Below are experts of layer 9 (counted from 0) of a mixture-of-experts language model. Rows are named router (the router's row for the expert), gate (a neuron's input weights, with its number), up (a neuron's input weights, with its number), down (a neuron's output weights, with its number) and show model dimensions 0-127. Each number is 128 + 32 x the weight over its row's rms, rounded and kept within 0 to 255. Numbers have three digits each.
After each expert's rows: a language model's description of what the expert responds to. This comes from a sample of Wikipedia text that the model never trained on.

# expert 30
router:127173180173074083136147115141188163144177171151129159123145112135085142097125209161078086126194131134055120133112146151131051096141130124098129112125154160105139113118086178111140163155128168111125131169082071092127178139141095095119142099125104131102133140108184106129142083097092100147195136097091099071100127122100156128077126169201136094117186159136096092113115154072132148116139
gate7:158164154161127184107142149160168157089139149171114095169099157096120113199113088122084131167150100229096074148167135115100158093118131072098116148174112195111178120125134168153111160058115163114098113119116181080063109089118111098114055110137119129088144096117184118110118141116117106147147122114106107095126162096090140112149143088185147092117115080156134173137097131060163129140110
up7:092134088057132071096108141110107078102180180088105123077144080161111083101120118135121081112058100134105140098162175102201079120129142157165193114143064091111131136175118142161114087114131118142132102145170152116148147162142090121160145200193120095126129137160096142117147169147157123106157156124137102104158117140194151111168157144109122078135111122145138147052094089137092123071174
down7:129114131131051132092157163161184102129071142104106167089085162117165193108140103126096134140138157182161112163140189133174127121093122116152106136090106136108105071116137137064164096175098103123165142149195096131131098122128097128133091164151087162030124158150105160075093104146107128148136131100111133193133124162162121151094121180194121145090069147129115114137177063150094126091109
Brackets, hyphens, quotes. Opening parentheses, hyphens, opening quotes, slashes and section-heading marks, e.g. mini-tour, Hans-Detlev, ( before years or figures.

# expert 40
router:149190141135047053120134168140096143099154104174061074117157108155120188066163132136111104151156115119085139101109184178114125093167120087078138149108189120110183099144126149105110187132091116134136108124170087115171141159164146125149074106106139157101123130101135159080155100119086154111161099156154103107128162132097125142061104114157129109124218156104094146114127108079138180089121
gate4:146161119102156088126146168171136171078180132132123163082129137183146178109136126134093115193154069119099154162160150151073128154118038127098138177134121134147116101191134139144137095144142116152113068136156064166130124144060171070134106123095087089117158123130084116184112172137131116056155104113107151161110213095133160136109137123129128039141143122153129139151161113096080114099120
up4:146153121120143126156125155151116129109187099174115210118148151209134160107165135138082105154141044143111170112169168122101137119106139083069102114158097135148098126187121129153121112129147120100109088069176059173121133127138125143128097074099072119132159146122117119173130168111081139099165110156124134159127185083107160127207142139093119077161121098121126140112157093127073106027131
down4:127081111143083102111124099129149124085141147104090133082097163120146131112130091212131143121069108102115162074158096141185108186156141132161136100101141119099146147074159104132151101165122095130124092132175105128130133174130187126142163119091100165136082129124068180149107135175194113110194141037105153135111164136135155164172110147159053128204086084133107128174142097121149168154137
Locative prepositions. Prepositions in, on, at, during, into after verbs or opening sentences, e.g. shot at, installed on, On October 16.

# expert 63
router:126193147101092083138135171139129148095109185153126124119148109166111134099109148166145137184119123135138133177095124156112124056144088120077176174162135094079185158076110153092144166106073111129137121137129070112149169101145139053175111118112142205142118064142136125121141071135124140090185138123163112094097148118150158139082117120144164055096151145086100143151106116076067195128106
gate0:206168126063132145178128120119092188097121189148115130158096122117154122131144142135214131146114093099108144109084141130121173138144100137101133126155158134149135192078083123122116148130090119093180147082086081104183124099064102067143167111143156112229140111127145141159175116120157230142151131095148128134062150133110146114122078114118101093131099153094127142136104118107093146131172
up0:110171156135115105153109131105123106109071139153181150085104084077148177118087085121161152152093094101103184176147116130151131102181139147147102143143117229147149176087099174110198172127160100131110125088145118119114117080069083072111085126200072099157102136099176119187146093097088167170162134132100122112106151157123105109179085121103153141122103095157122166169133137121134155152117
down0:160173142100112067157180157205131135157129144135123064119109115120147069098113140118050133090153212110159131123114152106116176103099135134118146114161146062114192116094092084120089062119121100137117064111073166125120146117129120167144076128064127169138160132129120128154136146105123128142161128197134102130120106138112114161062142141154142106161137138192207192141123127115149160084144
Athlete career verbs. Verb pieces and endings in sports biographies about joining, playing and careers: j-oin-ed, play-ing, stud-ied, remain-ed, career, ball.

# expert 47
router:097188119171124039113124143101144178074116131121155149186106107138146154134130159172129158156172109097075131112092135189092101133239114157112141140131147162136157117097106127068145153161116168077133124129161088143147129084151124062152109062113143125115120093076152092151113113094092109140141108142130091078142190107066165138078089095112146127089157125168119157089098138080112154150127
gate1:142119177175137079145094138091131121167178138140082113151064092133091108149163093154112158104105229108070140131117142118108108108157146119099149143110096159136100130137168185115097119134136074077129147128110128143130119168182166126152120133166120146181157087154106121097049064189099115201213092090114110143112111143142155140140164134078117149111119150172152108084139158079081090129119
up1:121171141145100183134137109179147146177138129144158137089102135174089174130126173080120141147145097105035141193146068093077130129153138169144101094086185143066094129136083106133087133088091117154097153166103138121144131132097142083107110143115103148113072095158161204140138139165126139105165093164182062119152088168074109145134104123126175090165146101146120155137200122176124123135158
down1:102084136165165127133129125106098129146103148131119152117155179142121139159117123131106147103096110130140176170095132088139118127116134099145110126114131142098208036089065169119123095153097194185086076112107124140110137143082168091074148110158107091168170116150165191125115153145113042086159176099223123129107169164101163157146115129094146115170127160136108153117137123050131167109163
List and table punctuation. Line breaks, dashes starting infobox or list lines, and table pipes in structured entries, such as "- Genre:", "| 1975 |".

# expert 8
router:140161106129101113141089138123123178092148129129077131162138109133147209141163126162121126190134129170135109157119163174069135116148112089064141096106140097124154126129146109080101131145124172083126144170119103101105152059118144113148154100057131157118193132138183179137172074115105088122184139150101083103053199106119129083102056108167185116139138154162114109062132146110113135088157
gate0:127156103064089153029112133124134129118116103125114157140138102104127178146113112106155080197135097104124091130125183133129093093081126109143137132134169116168188124086190095114100170103156106138139064138184161108150168112131163111094122138086131163150149168126156104153166107156115088089175132124081126144201086127146160140128173142176146147118153158114093099139163133047132119026132
up0:173111118177147084196124125155088130169075154178178118146135163117132081102123146174109215101142135120106116140104012129104118135143124139146107154093111164074063140145104152101152100142129133101114182092077138129115096141162065145156141120172129131105112124139125153121101125075146148168111108148140186097092164075094084125123067124111105123116161118107146170127171130118180118210138
down0:059134165109127129104135106103089221098148130155153109087092149114090106168156147132114072141162102127132129093154122153112108114145129113134161145131158183123108085146112177115109153152099093115201086101117128155108125136162114088109105129190149086098188082135196095141185151110098134095155092098112120178106148156118227132093169161165139105162133091092109124078126086191105171085135
Foreign-name inner pieces. Mid-word pieces of non-English names, often Slavic, Turkish or Nordic, in sports lists and credits, like Derkian, Volskaya, Resnek, Bucureşti.

# expert 23
router:152193149124091043147131174109106184068112124158155112120163126176116106117112133147132128181187125134095132111073150153096136083133165109120137161146157129099190179044175133100103167137118092138169088139145089083164156104159143069142089129110127126077112144117178163087165049121149123120129094127154114102101169147134137127054096165151160094159162134131125136075081139126087156118114
gate3:143127168096099126102098128120158152164022119152166158152153093149055143158138130099132117137114109111189111165104171086157121106037111171119116159091119114019090107062133120050144203119136145190158105105143142169134140128148120104170167137137116134143106106157178157177134080086129120135175130134140077088109101162102106142137118121117160151119182126108128114127130140147126163140109
up3:147080078177112137151161127165119114118199131131176104116108151089185126047140126155072111076119138160091101087162108106102160131211127099151142094166131128171126096154119120170111109140134154055069136113106129057131117148095143193118052108098141138099160174122103097079083149139142101157148130125132176155195151155099146134083123116140097109144100150183106140138147102134089087112169
down3:090140122184111176110100148127146105141107138116160107129157149116065111117164170107152163144078102161127129112163128146077138117167139143193124126172133134096141222118127126164097149108103142135135208152106130058121145145108119097156115140092135088149141052136129148064076102137101168141167143150137136071119141137100103113131196097092122113136099097104061145212079129132157213092108
Prepositions after nouns. Prepositions following a noun or verb in biographical prose, mainly of, from, in, at, during, after, as in "death of", "suspended from".

# expert 59
router:111161146098086101153098145059160143087158161154120119129143119139117163134108139174138147113085083123087117149096121189105166116173157104115113139139126129124080148099143145028139187146078122113149123166088110045129156119177096038146097148117158104112156139090126129124096126093090123130160143141144130138137178130110172137131098091146123084121244162116057096118107105151140168139178
gate3:166210093172114092133125142121132132153180171142125111160128111100120130127123100188155130160117140070191127124134091141119143108129147150113119096159081101116064173158111150075147123214106144173064107158056085171107141122082083132116073055093103152117141148149125125088142131130091146131146165110127152132150121158104132085061115144125110109144194162101103114081090083134100202114136
up3:084103166073144146125151130167127162109068125147107118096160105121178145145147182069101110136147151155074118120112166124134118165111139097125123132090161168139192119093152098144115130000125121109176134105193148086152106138128149142151188187184095105109069101074165126178143093133151137106094078131144129143101147099133117167157154122142153139113074082150100157153141157117168083090126
down3:147120228162164110161108145124109161075156174056119125120103143151132126113145127091143148178106108161130181119098194132145145109124098120157137108100150085189119090096145207147123154133191146152129071139105101112121079096126135120153183113181131127109102099095145167169097115119095127103163112064135106139148096104108200169149137141139154138183112067126116085071076101143118072139092
R and consonant clusters. Second pieces of words, mostly r, plus tr, pr, Br, pl starts, in names and rare words like Dupré, partridges, spermatorrhoea.

# expert 27
router:152165161142103116100115185125106136102112134107127136141143132108124214116158209134112185112152132124116078122085160136149145093171111149113154145102130117103172113121104139107170152116145184130161121177125105087143137094133162105146123193078143158078131090116106112071093042076148070115137122151110108075087151110131191155080044176160183090173156174136083130083136114129134140122116
gate5:135153105138111139141152150089147192106051102126109132167147140119106123151194197159159089100123126122136089074102131095146152083177087136046115095087092136130130094142152161138101160082133090184122160104125060078145121182123121169107134188120135175143124116138112154136111076141134135124135107161193163129119169107159109132087069128179206093150138152132129144104083097140088154189145
up5:167142162216086132129162165077141143134119124111143103136117196075149119129129151171112122110145120100098102171128077141109160100093061060118075164133127114131130106147148170129128116168097072138110157128147109067115120149160150092171131135078148138091140092128112137120125097102103167118156159152133189116059131074158114165183110102122195130184117221102162133128130118077170158135175
down5:143209095080183163139071097178101181119110171154125185149117063108168179179122124101109095109151142156122109114121173122123115092123080223113168128103135086128109162129123114105096138101075107099149126110116136139082216125134121125089067105116138127134160137125135133069132143129133127136133094159120143078191095109100122112092173135136108117114168159133106213127067124107102186126114
Noun endings after stems. Final pieces that complete nouns, often plurals, before of or punctuation: s-eries, c-ity, to-wn, Yanke-es, plus season, year, film.

# expert 49
router:162203151138101057086094112100110165108132107126140117143147124173128131108134142138058128178159134183135129138089152125134123124184139136097153150124163092102125112076136156088144171136108141169157115164142125099158174148154136108124094094057123097133137132079205113080168057066090162180097134140172048128108136145135164110067115139144149089105165089110114111082102105086091167103089
gate0:149173138141129072121107063112041138115161144090159094167133149157128122140221154141134147189118180152173095154146190153134107088150142107125128128109196136170138114061119112144098145202141067132172119092100151096118102148115114122120117180076135139157145128102156129082102113139143163077142167134125091128141118071120139090082084147054146185076148151089120122140141132091143134163123
up0:111180119056119140108150189121153080142129104151142129122114204092122145184054150123112119112092150103057144085116123164097114151091087163121115156157078126116114054156080123153138196038147090156103186164123141144118115096138173155151114115161086155123116119125091124143172125171136103135156089114111093112097091154111183143141121081080186157168119106137145175174134118154121098105112
down0:150168143167091163110114158135145138098079143074119087136104121148128101179123110103134118099118100087087126164158136156140107083148115129079075111116124100157120075125184146095122168127114176045104136138156107068126132155194101122145151135124121159114083142138044115166159107159135125086175128151166163127148181124099164096223128112141176081169193149182164152101074131136142093108154
Connectors inside names. Of, and, &, in, and commas joining parts of proper names and titles, as in National Register of Historic Places, Coat of arms, Rage in Heaven.

# expert 58
router:128186172144107094119114125119184175063175121089136105123147056128178161117072148152103139174159122131019108110109151167166153110118130113090162107114199105081133089125082135052181173095116126108127114144148101111106158143132112138159109155096160205086138111082119124140125107130095125121152091155134113107133149132073118184091114152119158091119158139085077124106120185094130173116141
gate1:054118150164121120128133125080211076140113113125130128089086150171160172095096109157092142105104086119122091174121156169103160139121117131116187172206112156127159159089139120132128181129112148070126128153168128160065135129123207140202091149109126128085125125117088123120142086130120110100145131179102110097087052114080096167134142088168117149202133107104075154079115143152112137122110
up1:107136166169076129114112054095168156151130092141093096099070127134157150137115105150126141126112139102100098133124121145060181151145121094170187134139113105080127102103150133122122211139115152109128145154126114187121153092184155179189076123136099095089123089124075090127193088099098128153137154201168067118101075150104122131140139097116131170169103152136143169125138168137144123178041
down1:176150132101155154150114100082098094148096117127141119147063132075128109121096105136084142167094081083134103117170160139185121117091123142147077160120120056125146152122139092075150138088103170178174161103079163137115144131119180121149105177097080173075106183105141207103099049110117099171162135140077096152139184139104155131171113083142141173149160105181169153134104150156138099123129
Sentence-initial vowel capitals. Capital letters O, E, S, U, A starting sentences, headings or names, especially "On" opening a date sentence after a line break.

# expert 46
router:122171151118061127093101140148138147078178212136116091092172061116139148154150104176130107220147167093122143104128124164118090108132103102091153085128156115138132157066168126093169130181138145130153123149143118146151155133180125114215116142083123177094123127087142116109123096078099144161116110128129129095073140155080127104092135131146126129111158136161032088131103142126066172084156
gate1:100179086148128104123100106118111185141203172104081094087171118126097147140160093136176114170136115071170130119110066131196099160144158126112109099160141140166163158038139153103123128157168124102090136126151126134151127170148118125163150119100148135100097149125090108080087070079135123125114116132113143121117041139104110085089164041111113123134136092167123121104134160091172139194191
up1:211120176093115154150126096111113172137115117151146115166105124152173082117178092159079077102138157150148213155157133194145150123093109127062156159118070164119161153131120165109150136073080110172126142108145143180099093124084095096054157114142115119144101074119123084090145118109091129098163179172115092067098121137144115151111169158148133135108167141089134155119117164132088119163060
down1:123103086117143082177135147172104126059149074126074125184108171150146182145161097156114143101111158093122152137149108147131178118077141140091146112126142169093125118074133100129084137104049104095118161158204057132154137102137175113157090087093132115146103140151145173171129120147200070106116112121127144158138082190132072124134114155094162156147178151189088089143107091136108104112161
Second pieces after A. Word pieces right after a capital initial, especially after A, as in Azerbaijan, Afraid, Abdul, Union Pacific.

# expert 17
router:125166179138138107141074124092090167132128210138101120091169113128102134131146143172092089121148113118105076118120119194057122067160150143087122111112166127147127137128111165082101164197093115124150175162080113109148106121176151090151081092133192120116173113110156148136130087151162122168119131094126112091113156116119134117093074173099177084143215152173110111089109172130058147088149
gate3:186185138136089092166099100114108057154174149153074130105070108102140112132169186158153153137123081223137139138147111119112112127152140124112076174117122086139134135138025188180168114142106124074122154147133092088135094143173137112159139130141157162110162132141172110082145123149147077123120156101127101139192087080147082094101129102119125137121069127134121098100081149113087177163139
up3:189179082153096072187128117150135112160133138093060103110139113127073096174143121176096111149157056175149088073133128145101123142132094082136107173127094068141138141092098097188155155134108163106109139170146079122139141149145126117175081101133136114090153178155147091081181113144179099198170123088111127129135083083174116134086135143091127177165104157160102107084133122113101148135172
down3:128138097151162126155132129095141122099153137155122110070204098128115192171064136145134079099083135087109118116113100135139190175169138169138101141161137100124166159114068139089115113111104165110088114075152123122189122176110176151098083106143082097148118113142065137166137189111109173163099105167081122113136169184163136159079116146155110123142070152158144060132140125066088150163172
Gr/pr/cl word starts. Opening consonant-cluster pieces beginning a word or stem, such as gr in group and grave, pro in protein, Pl, Cl, under.

# expert 13
router:151187157118125087071128153136100132127188144112153077193170085164145121075121134134112100145115111158146077093109089162134071107182113148122159161136142152086105094104114136113182177117114138096149118176114089070110130149117134124119100153119132185116101120128140165114154130111149092160114113176134100100042131143121255139083105100151143110119133139173102136081091154075172184139143
gate0:151183127160125059161111167121143148215131143099173080129104137109121082106120119141124149193122107077135149138146171115139096186157050199146127129187100097134099130144144125129127136141119108171144098123082156105086108161130160101072095088109171186098131093110145128156141187110163156123131094112105083139142119119119157130101210110123202098122132123070110107053065131112114132128139
up0:132128141104138122149124121125140142094144172162109146119169118094155208128140140110132124194113164084129129112014100128120128155143109147138105190107149166093059068112101140166126122099136081150101116094067091104128137160082122123137107135075197157169145135129146114147159131143116181082096121095094029116124150125125104154100155159108154163193178105078132185122157123132129160171168
down0:139125144208190119152212136132155164117060107110116120093077117097094186120106113117124076130114200127148147147148135139057160031140113093168128110145126107148107117121191087076086115101151181113176124157131159040139125141147099101086144128138124090126145144109105164103095122132131115122149085124142127167117107172118068065150130127165116088131089132143155155104128184107148139129169
Section heading endings. Final word pieces and closing == of wiki section headings, as in Broadcasting c|areer, Resul|ts, Fun|ction, plus some mid-sentence and, such, f.

# expert 18
router:087170159137137074094130162140119151118117152135105106124128026123116136122094145165115155136159158121057054131086141118108137137158090121114128139118184108127108109139182136095155155187150160121211130129083110087121147140158144073128077142116205182121114120135198124128088125113089113143122150132101089087115155142082193123116084133179153149094151128135124126112131157040098143070170
gate3:084127086132107173137107149160147139150155127025122139179143183151158103129128077181101130095176104119079064179130211107146109137121091120145122161135147092124096123152116142132145088118124135125180090135101131132120131154148131108155159095132197113131137155095166169089111096153192123132136153115124082183123103113087125186069154107117127125220134119127139130086072155097074114099190
up3:184142072102135171162138227105162138121119110121134150159114153119143139145127140111115130066158090172083166091225161132121151122122076121135169144129157159107153166125098079153108160176119087086148138101143199119069110089101131117163137120185100125067132111143201157112187103126155124139088101120115139085150075130088102134159054124095150158114089102117121121081127111104088130112125
down3:072150146122149104120182095155069122122161113192113153139116187166129131132153144155067086164119151103109104056065104113144127113117161137072053145125159123094114119088109176140148144135136063199075122164063129152173215117151166137136124110087147097138080088164112130199109129166120113130175090115130111132132097170124106116135199116105134134123122150157110163101163142145162158119127
Possessives and table pipes. Determiners and possessives like a, his, her, their, the after prepositions, plus table pipes and the "and" in Grand.

# expert 19
router:138182128119135092152057146126169115115145143126140082131125123178103228138111158142148117117084136121098119157093150130156163170143110142069157130169123081115116160123121102102141185149137120119146145159138109132114157089140099126205126128134151115077162105074155114123136113143080121145109115118175102099077150144087192104012122106134215073071139114143096140119071159096118145131080
gate0:133200132090165112145098138147123136107094133106098126189121182080071130112069120180151114129123166144151125156110146095123162104127128178127099144148128133141125142102102172156170216159101156108094171105137097073116205071123130115120125126144153101065090113077185123133123122132127139141117082061155134149105117152163120137081111064090164164138160141084106172180099051108117137080157
up0:169179130080155163106098172115119180102120124074142100193127151140089255117056178124123110170107156161152181164158144166159230136156155091153120140142114091117092112106117112125162164142091112099106151126133130100084136115121109133141099085151136102053163076102146115113124120101122142118124129086120155195078101126135107123146123116127110116161163133117092168149068144142124176118126
down0:084175160202119080129098103105088115177128137096079103146143189108115145159102141144114155108150160159138173201133116065089126113101122121118125127153137157118060127098046081155194141161183143092120139116131128086118073063122156166125195123198108113181118146121160116128097082108135139156169130149129098162107074131126119092112127098097162125155198086107104107101144146124165127111162
Past participle endings. Past-tense and participle endings (-ed, -ated, -ied), usually followed by by, in, to or as, as in installed, aged, adapted, released.

# expert 21
router:147164175130056097157113168111093166058158119133143126121154107146158132117069169127067162144171100120119096134099146177088095141112154153128182160090169133083121112093168173108179122156117178117144133177104040150112152083123122094155104100095164120119175099087125135142119103144127124139186173146139128142107187137133209124063122156194131110106131131101085135125111078073105142104160
gate3:075146169125115135145100139089066151152154100081148106121128104152116100154094122175143086094173142126129091088185143112105114139117131151095099160119133096113116128130136135076132143122171161123123151170109166193147149123167151115175117112170186112101120090135122161135153082155205232155118118105130165120190133095096105142122062192170070127107191162192094086105109150081115107129150
up3:108113071133147176143124131125112144113111132130107170095087150139163148161090102196154165157089145135198100170105144114101110139144065147128085085086170137116133178163109168156122089145130110112102102126186117148169123067178152138118141142143138157139143147116124063133150113139142172088069121018210150136115117135109126143098146174101129119130129145195112082199103136167078108095093
down3:129109186105154106106125092115045068164121165090138101153124145080155107136153148105113098127208145110131128116127060138131110120109139170213157158133155165155052086089100103113157143106105144151130164131128181154163112110130159145120139128145088133144118141126121136149099069105148164087095073119068141097178117104151151157109141143131120146039189106140131158178075154124187068111122
Definite article, possessives. The word the after prepositions, plus The, its, their, his, 's, often in sports reports: "in the bottom", "advanced past the".

# expert 31
router:125178127130126087142115195104120159088164173046119132103163106151115129124143134138096130137132102137092097120071145140156149115140097150172137163158147085110128112080162150096143145179106137112153123173102111100117182077182131119151099084051170139106160141127117097130085134109112134120135166113130118093088146151107182172065061178140162047136157200136118086107119143064105144056148
gate0:184177109129151141150121154147093150056132136096161181123170169119072125142139166127152161120151140114090112118145117202115091093112164181192126095219157166073166163129129150126085150182150114063114173138090154123121105069129149090120107135125098096075092093109142129140101165163130122130082146113070119134144118151092109171110066125087128131178156110123108126102181131113126122076190
up0:099073139121103137122086089136137111180070116143119072127124124114115092151103139131128089141131070132126178097139148117165153096141186150085132200036150164142125150154070110173139156106102115138098103120116117096127213145143113144110109106120163140180174143119168078156117137149154116142163111115145167157109075145170101120092191138114169144064180134168097107156048129120100202120110
down0:130166117133172159126164173091124172154115056152137113097095159159180117127126129080128145136128136202065040086089119119162138111161135087123115143142081102122077160115111184139122145157127165114104154127173197139076092119086106113097104180165106139066117123112144108075131141080195169106205142090143152117115100077164119102143107142109065155133184138118097129143102121125145135133168
Sports competition terms. Word pieces of sports terms in match reports and tables, such as League, Championship, Cup, World, team, season, draft, venue.

# expert 44
router:158155174105050105098086100147148176131150119161133079205154094130159215073152195154140168182090104181089130177105113139074108127168127115076167127106135101146175137131118101105112143143105120081137125185160113124120114126117131102153088119076137178105146143076138136146138048134073111144129137154152152113106180129131129132076060114144159114089132153151086075090145163126131130114143
gate3:168184187144094102103081073081218136166099154139121127158104119120151179087103156113139155075133121155081158145098115131117149101123090092111119153132124162095156193102108093084141153119145156107088094175136071129146175138121132170100128137117122114092101180110133175125051163096096110175127153143166192171087118197083135119112090090096103155073124165155146186117136116118134139135147
up3:148162114101177097174126111133162164141133119190097131106166182157151123113052086134129124187110122091133123147135213157072111098076096098085124100173146126181133157067092077139168123145145144117091172066158122106238098181164163104115134141105122112115169149132106131121149091131115103150138068124158149088126125151097147150136153102119059167129110090076108125103156128118134142140089
down3:112123083128150097098080126181104155121135142158121105131110140124161119108113116192138137132138109138154114150099118111106162123109081165091170108059120152128083178099095117168140206088148108122127113139115190154129083202133120210178086145096134128156058139113060114167179122092110135178030054133140129134097124103167206126151086130086119120124149091128150138145126108139138142124144
South and East Asian names. Inner pieces of Japanese, Indian, Arabic and similar names, often with a, k, h, like Nakata, Hiromasa, Sadasiva, Khaled, Oshakati.

# expert 42
router:115172208141049063160076175157098153079136155129130081143158092123144174111086118140095145139156136117111084113099129202085088127136145130138125150100144135114133103144148113067159140158136125122142150151132062117096158086158149100149141104114179144124163118135183073073148044132091154086110173163174132107111170149082185116110109158139144122063125135111117098149149138076114168084151
gate3:193131115088205091131133156124174183091129149120111142112059126142132107149104190148104106102110186175135044127130107150157094119109103134156145194125135160127137123190186132169122140117167186141129100117125096149178157102092182149103162108071140124172151128128169149107079087118146140110110143093133090182096117096139139127122098069178080104058148140159119111123128148148120128092058
up3:111130102118147128126085174117132151065104081080168148086066133186121139120086158155129141086086107125085140128120157131147141115128117163154123172182160151143176123143140103083155100111067124154083098101121182156159092075152119153096154139112171028058132142124127154142143074055176108152141130134072120132151119131106166100097103163134184112140148159176112163131110202169136167107138
down3:178137142132141112130137172115158116143093112128093170187226172200149170134196109131123143089073108109160119142096137128118138079104076090115148121142133135189151132133072107128155103102141141153131104082117117170176142086114145120112170140178065104137055108144197169160134146125108086121125117135136075098136089118099090153129183132123101171186098110094065141119086164131074108129124
Articles after prepositions. The articles the, a and an, mostly right after prepositions or verbs, e.g. in a wide range, of the 1920s.

# expert 54
router:159168178118068086091088143168155129113143143124140136165152114175116192088082143124096132130119139170155114164131173124173152146135144153096158097116136119125112136070128135085199145164133199120159110186156089065137125160123148106124086154119111108105099117127154108112154066079057136153113104165121096095122135125082174097071042106134140096065160160131114089119116108097100187078141
gate0:092167113232084125131102140061099108107158163152145126137140184076138138068111146125114117077125151143157101186112115072148133096167099158138156145081159126175090165149123087114153106106143108155173105102142111132124170122128092143107098114126159084063124153125154172108082114108098139047104158203148136094100107122146172129184157153148097150172108144095111104076108148175121179116171
up0:135121156091141088098140126147162124107150057128142065116122114179140123131131064111123132181124106128153091127178125106149083117102185140159069117125125105154186133145114132113153118121125162124150130126190074151104099130118112193172092156093102080195138171166162116138122190130182147161096110105143090166096149116169142106126079083112220146101127128160143136149141152116180053125048
down0:110125141132096115171175116173130187083096105171131167152141107190074119109105091155126142144170077171107116163155107106119150102110150149098147166175085148161110115141140129111125123103096129164124128165145143101099124151149146118076154135198117151101112113129145109090120092164096076166145085121127132073125098200144065089089111151111143170056162099153118115099167116091150252093156
Commas and conjunctions. Commas, plus and, or and &, separating list items, names in citations, and clauses, e.g. Irving, Snoopy, Woodstock.

# expert 1
router:164212196122125110061072150116127156143130163179104111136139053105150148116099147125092120185128143136119119107086170136155109128139148073141119129112092103100124122156134118081142196117104137084194144189105081123130195148177113099125152112111159135054185126105178077134106108112112113150141136138140085137095159177126161114105129071123132097129190078126106093095140170131069162102110
gate0:098142024146097074071107076092060095088132148169108068149144170084146118121097114138179132121084131131102116114054121106177134096094160132159125159088100152115138131162117160102143123097076129159157108154110122159169143166138146142106159149101163147137172088149162103147075129126171175126130097121207178131096168162170123168142130117142191189139138141112110082133151151146113095088149
up0:225084151138105141123142045079114089078150147166112107201136102109113128157151122136198138161151103074076110090113169108108154155083131174192168138112107129110172092113110125148200144113184192074122115142152104127172108129080149137114188077150100126102078161114121113149117142110109174091158121098148128138094140122108146156134157126101171171111143087107148151107144115127102152132189
down0:144162132160162128145129139152105149119136161122122131157088072143165060071123080116174086160083202102137128123154088110150159128121207135113111095126125132151200086174088162143158123106075099098160169136139160126093134113103094172138068161144088097156180128098113101141094163150124116093151077154113113082077099146087138115057128135195095142187075115129160163116107104145149115176126
Table cell separators. Pipe separators between table cells, plus dashes, semicolons and middots in route tables and coordinates, as in US 60 – Henderson, 1992–93 | 102.

# expert 11
router:122153200162118105107080135106136152097184177073102114156166101128141133106138112162107144096120158132111109203084185129123126093182126115110186071118136122059118081060170170127169151167076187114133123173091099121142180150177140105182141108091109159124136111098085169126143116093132124159175133097103087130144169134074167126100110114104152094111166118161103141139121116137074159073081
gate0:111147197109135092139103110113096118090168156126083117103220059158178123079093093104171131160110172144132125147136130122140086135155121123124107120155117126077180094038095179160129156129142120089084132098196123105090151078135111079170238137134119176124102146120098143101147154072151157104169117110086134112124142137127142133125119099146178139142152101169125184130135139089155104088105
up0:090124159206177096189109103116164099131145137094160161115178137101076145120146217132148087131124152100084109087111171139112138143153088085155135119188076149122172127149191155095128108132098138049126143168077084111144118154082041132159152155099123126168100135161129154148113155102129121149141116133127165125187123058124095097118161132141133124108081101171105103183105182119118153145094
down0:080105057111137125125125103073148113098146171092156151129115152118103119182134112124140191128224091141099056057126175111121076146135169134139184130134133089162179184129191136108138114073163074116120147118108121173118176102090167118084128140113135116102132100123138170064173150135108136140079149098156116104143100067128142110135115102135154153071120107070147155170193145099103130140130
Mid-word syllable pieces. Inner pieces of words, often a vowel plus consonant after an opening consonant cluster, as in Criteria, Cordero, acoustic, rock.

# expert 38
router:107247148120103127141088142098116162117116163100139073197185093124151162098129145139115122155123095136088115158096165173134129125198100107110174089124139151123138123071143138108147136160106141060183124139139095100126209113110111092202113151121173185116113089140150108123143120122086086158125165094114128096103190145116108128108112157180136097138123151144096107096096101121060191090130
gate1:131133159130177145101115129112108139145161158165090141128142082116092163158148137173121169126173144161153144070191134141100178197196104149108142096136190115119110095135124095151166157173133121131129135106148119134133127113119128102137104111104124122143112130104208080103122157167129102094143082170115094069118145108120104175070085119168198110126113098031127116076101131109148146154013
up1:101136106105172100120105102104134131133105131248081152103105128139097146168139130180135100132171105220140182095130126141103128183191110121132129097135137078134102062142076091099141155171165090126140152144154123100121204126148085081130095120164125124145114146103169093147161117177099124088107101139132124048126163124162065120084154109140149125136094167107093131111122152165138118159061
down1:140171169075146149166140183118160084101141081129132156132140136135175137114100132111168097115074149151092155096143154127123125122090083141220135146109129130162161144126091145131171121120109081117114148164087167089175110108038139128134142141084125117077079120092072103210120126145186120153125145111142063137110161085158096119155154105171131162126131142175043099140178091154114142084085
Name endings and pronouns. Last pieces of surnames or names before was, 's or a comma, like Frost, Ruiz, Maz-zei, plus sentence-initial He and She.

# expert 57
router:123167154170080121156091178110131127093141217145075066102181075173129162102140139144133121135163133121102144127118096165098098128133112070123134107092098149115144112119086101105136196129057122146175104120116100108134158131129109130191130154130109129062159132106125153168135081082125144126194099137139093085090135116064211165073128156178145123116203150119095103087152165150127154123143
gate1:137133208100139097162184221147180111127088189137095134132157058155120164103128133144183114118127137145151101123151129129135107167114148038120128133138120079125140117062070125135147106130082094132109132124072038138158122101125112134164136130169130178159174109119153155104173117142120130104103156116136146120134122135141165142145117091138073119120176145072125096133082046204155157145123
up1:077071033146099132090132112134110160132102114102130140089116153092107157185118103135051124120150088127104120122113145107124124149129198158151132147133159056133117110125129121138120130100172180169149140117173178103079131094175115145130110117101076201107105120124072109162111134168128144173138134169115144156071112122143100091083148154127225141137079179184182100125140153097126071109139
down1:137129131024151128108114156177177108173164178092147093144118082122080121144056135154131131143087155149144168149105135110133073146132094155101126072128143104102113150122117160104169071114112158113200165178119124142110123071142127164167134140101106160171125093111100071123101153159122045156100118078126195132149181119131136113191104112102098160104109147156165152137142134129074121060153
Prepositions and prefix stems. Prepositions through, between, into, over, and word-opening stems like ab-, ret-, cont-, app-ro, especially "flows through" in geography descriptions.

# expert 34
router:175172144102033049127159119118146151115154119097136147100159070165148152143139115162105131165133126169131133132092114175072089082143085091074160102119153117127154106115132115058141122110131137119159164141127089072159142095136135114177109152130172173095127126107184122137149066140104102149116156157149102096096183101128139139128125151128172049110148158170109115075110172117099150025106
gate1:152142156131099158120156153129119125152150113092088118144111118115129151136110078119112082162125070220113131136128158105052050104172154122146188089148131113118120119132148110076166128153126131154120154169164128170115142098093149136134114108141132131163177118139133123000159157121141167091117148102129120100095193112160083110085128137123125150097136200082130109156078141132076180107149
up1:184168111110050100164104106147141088139133102176082153178139072106128100138129096096118120191146059165105124125054121093088133144118121122117122095143168185082130129136127134162138099128119130104154130147169160157130125118089139104131152123151133115147092102064155129082183204161119089148166152042118089081149168140167078128083136110149105153145145108126135131113116169160028156148136
down1:181131172137135130134171096107097106182138127110103136154123092181108108188117147111113161180164158127134125124123093184133110096123137139131094169128096100159159132130198140137139079130080158041077130147129096100107070115141085146102104088119042151116141106120122104195117107132080102158079076135091117090132111150176112138126166135122167113139118175136178186054108198169160128102134
Foreign name capitals. Capital initials and letter pieces of Spanish, Portuguese, Slavic and other foreign names, often in sports tables, e.g. Vélez Sársfield, Víctor.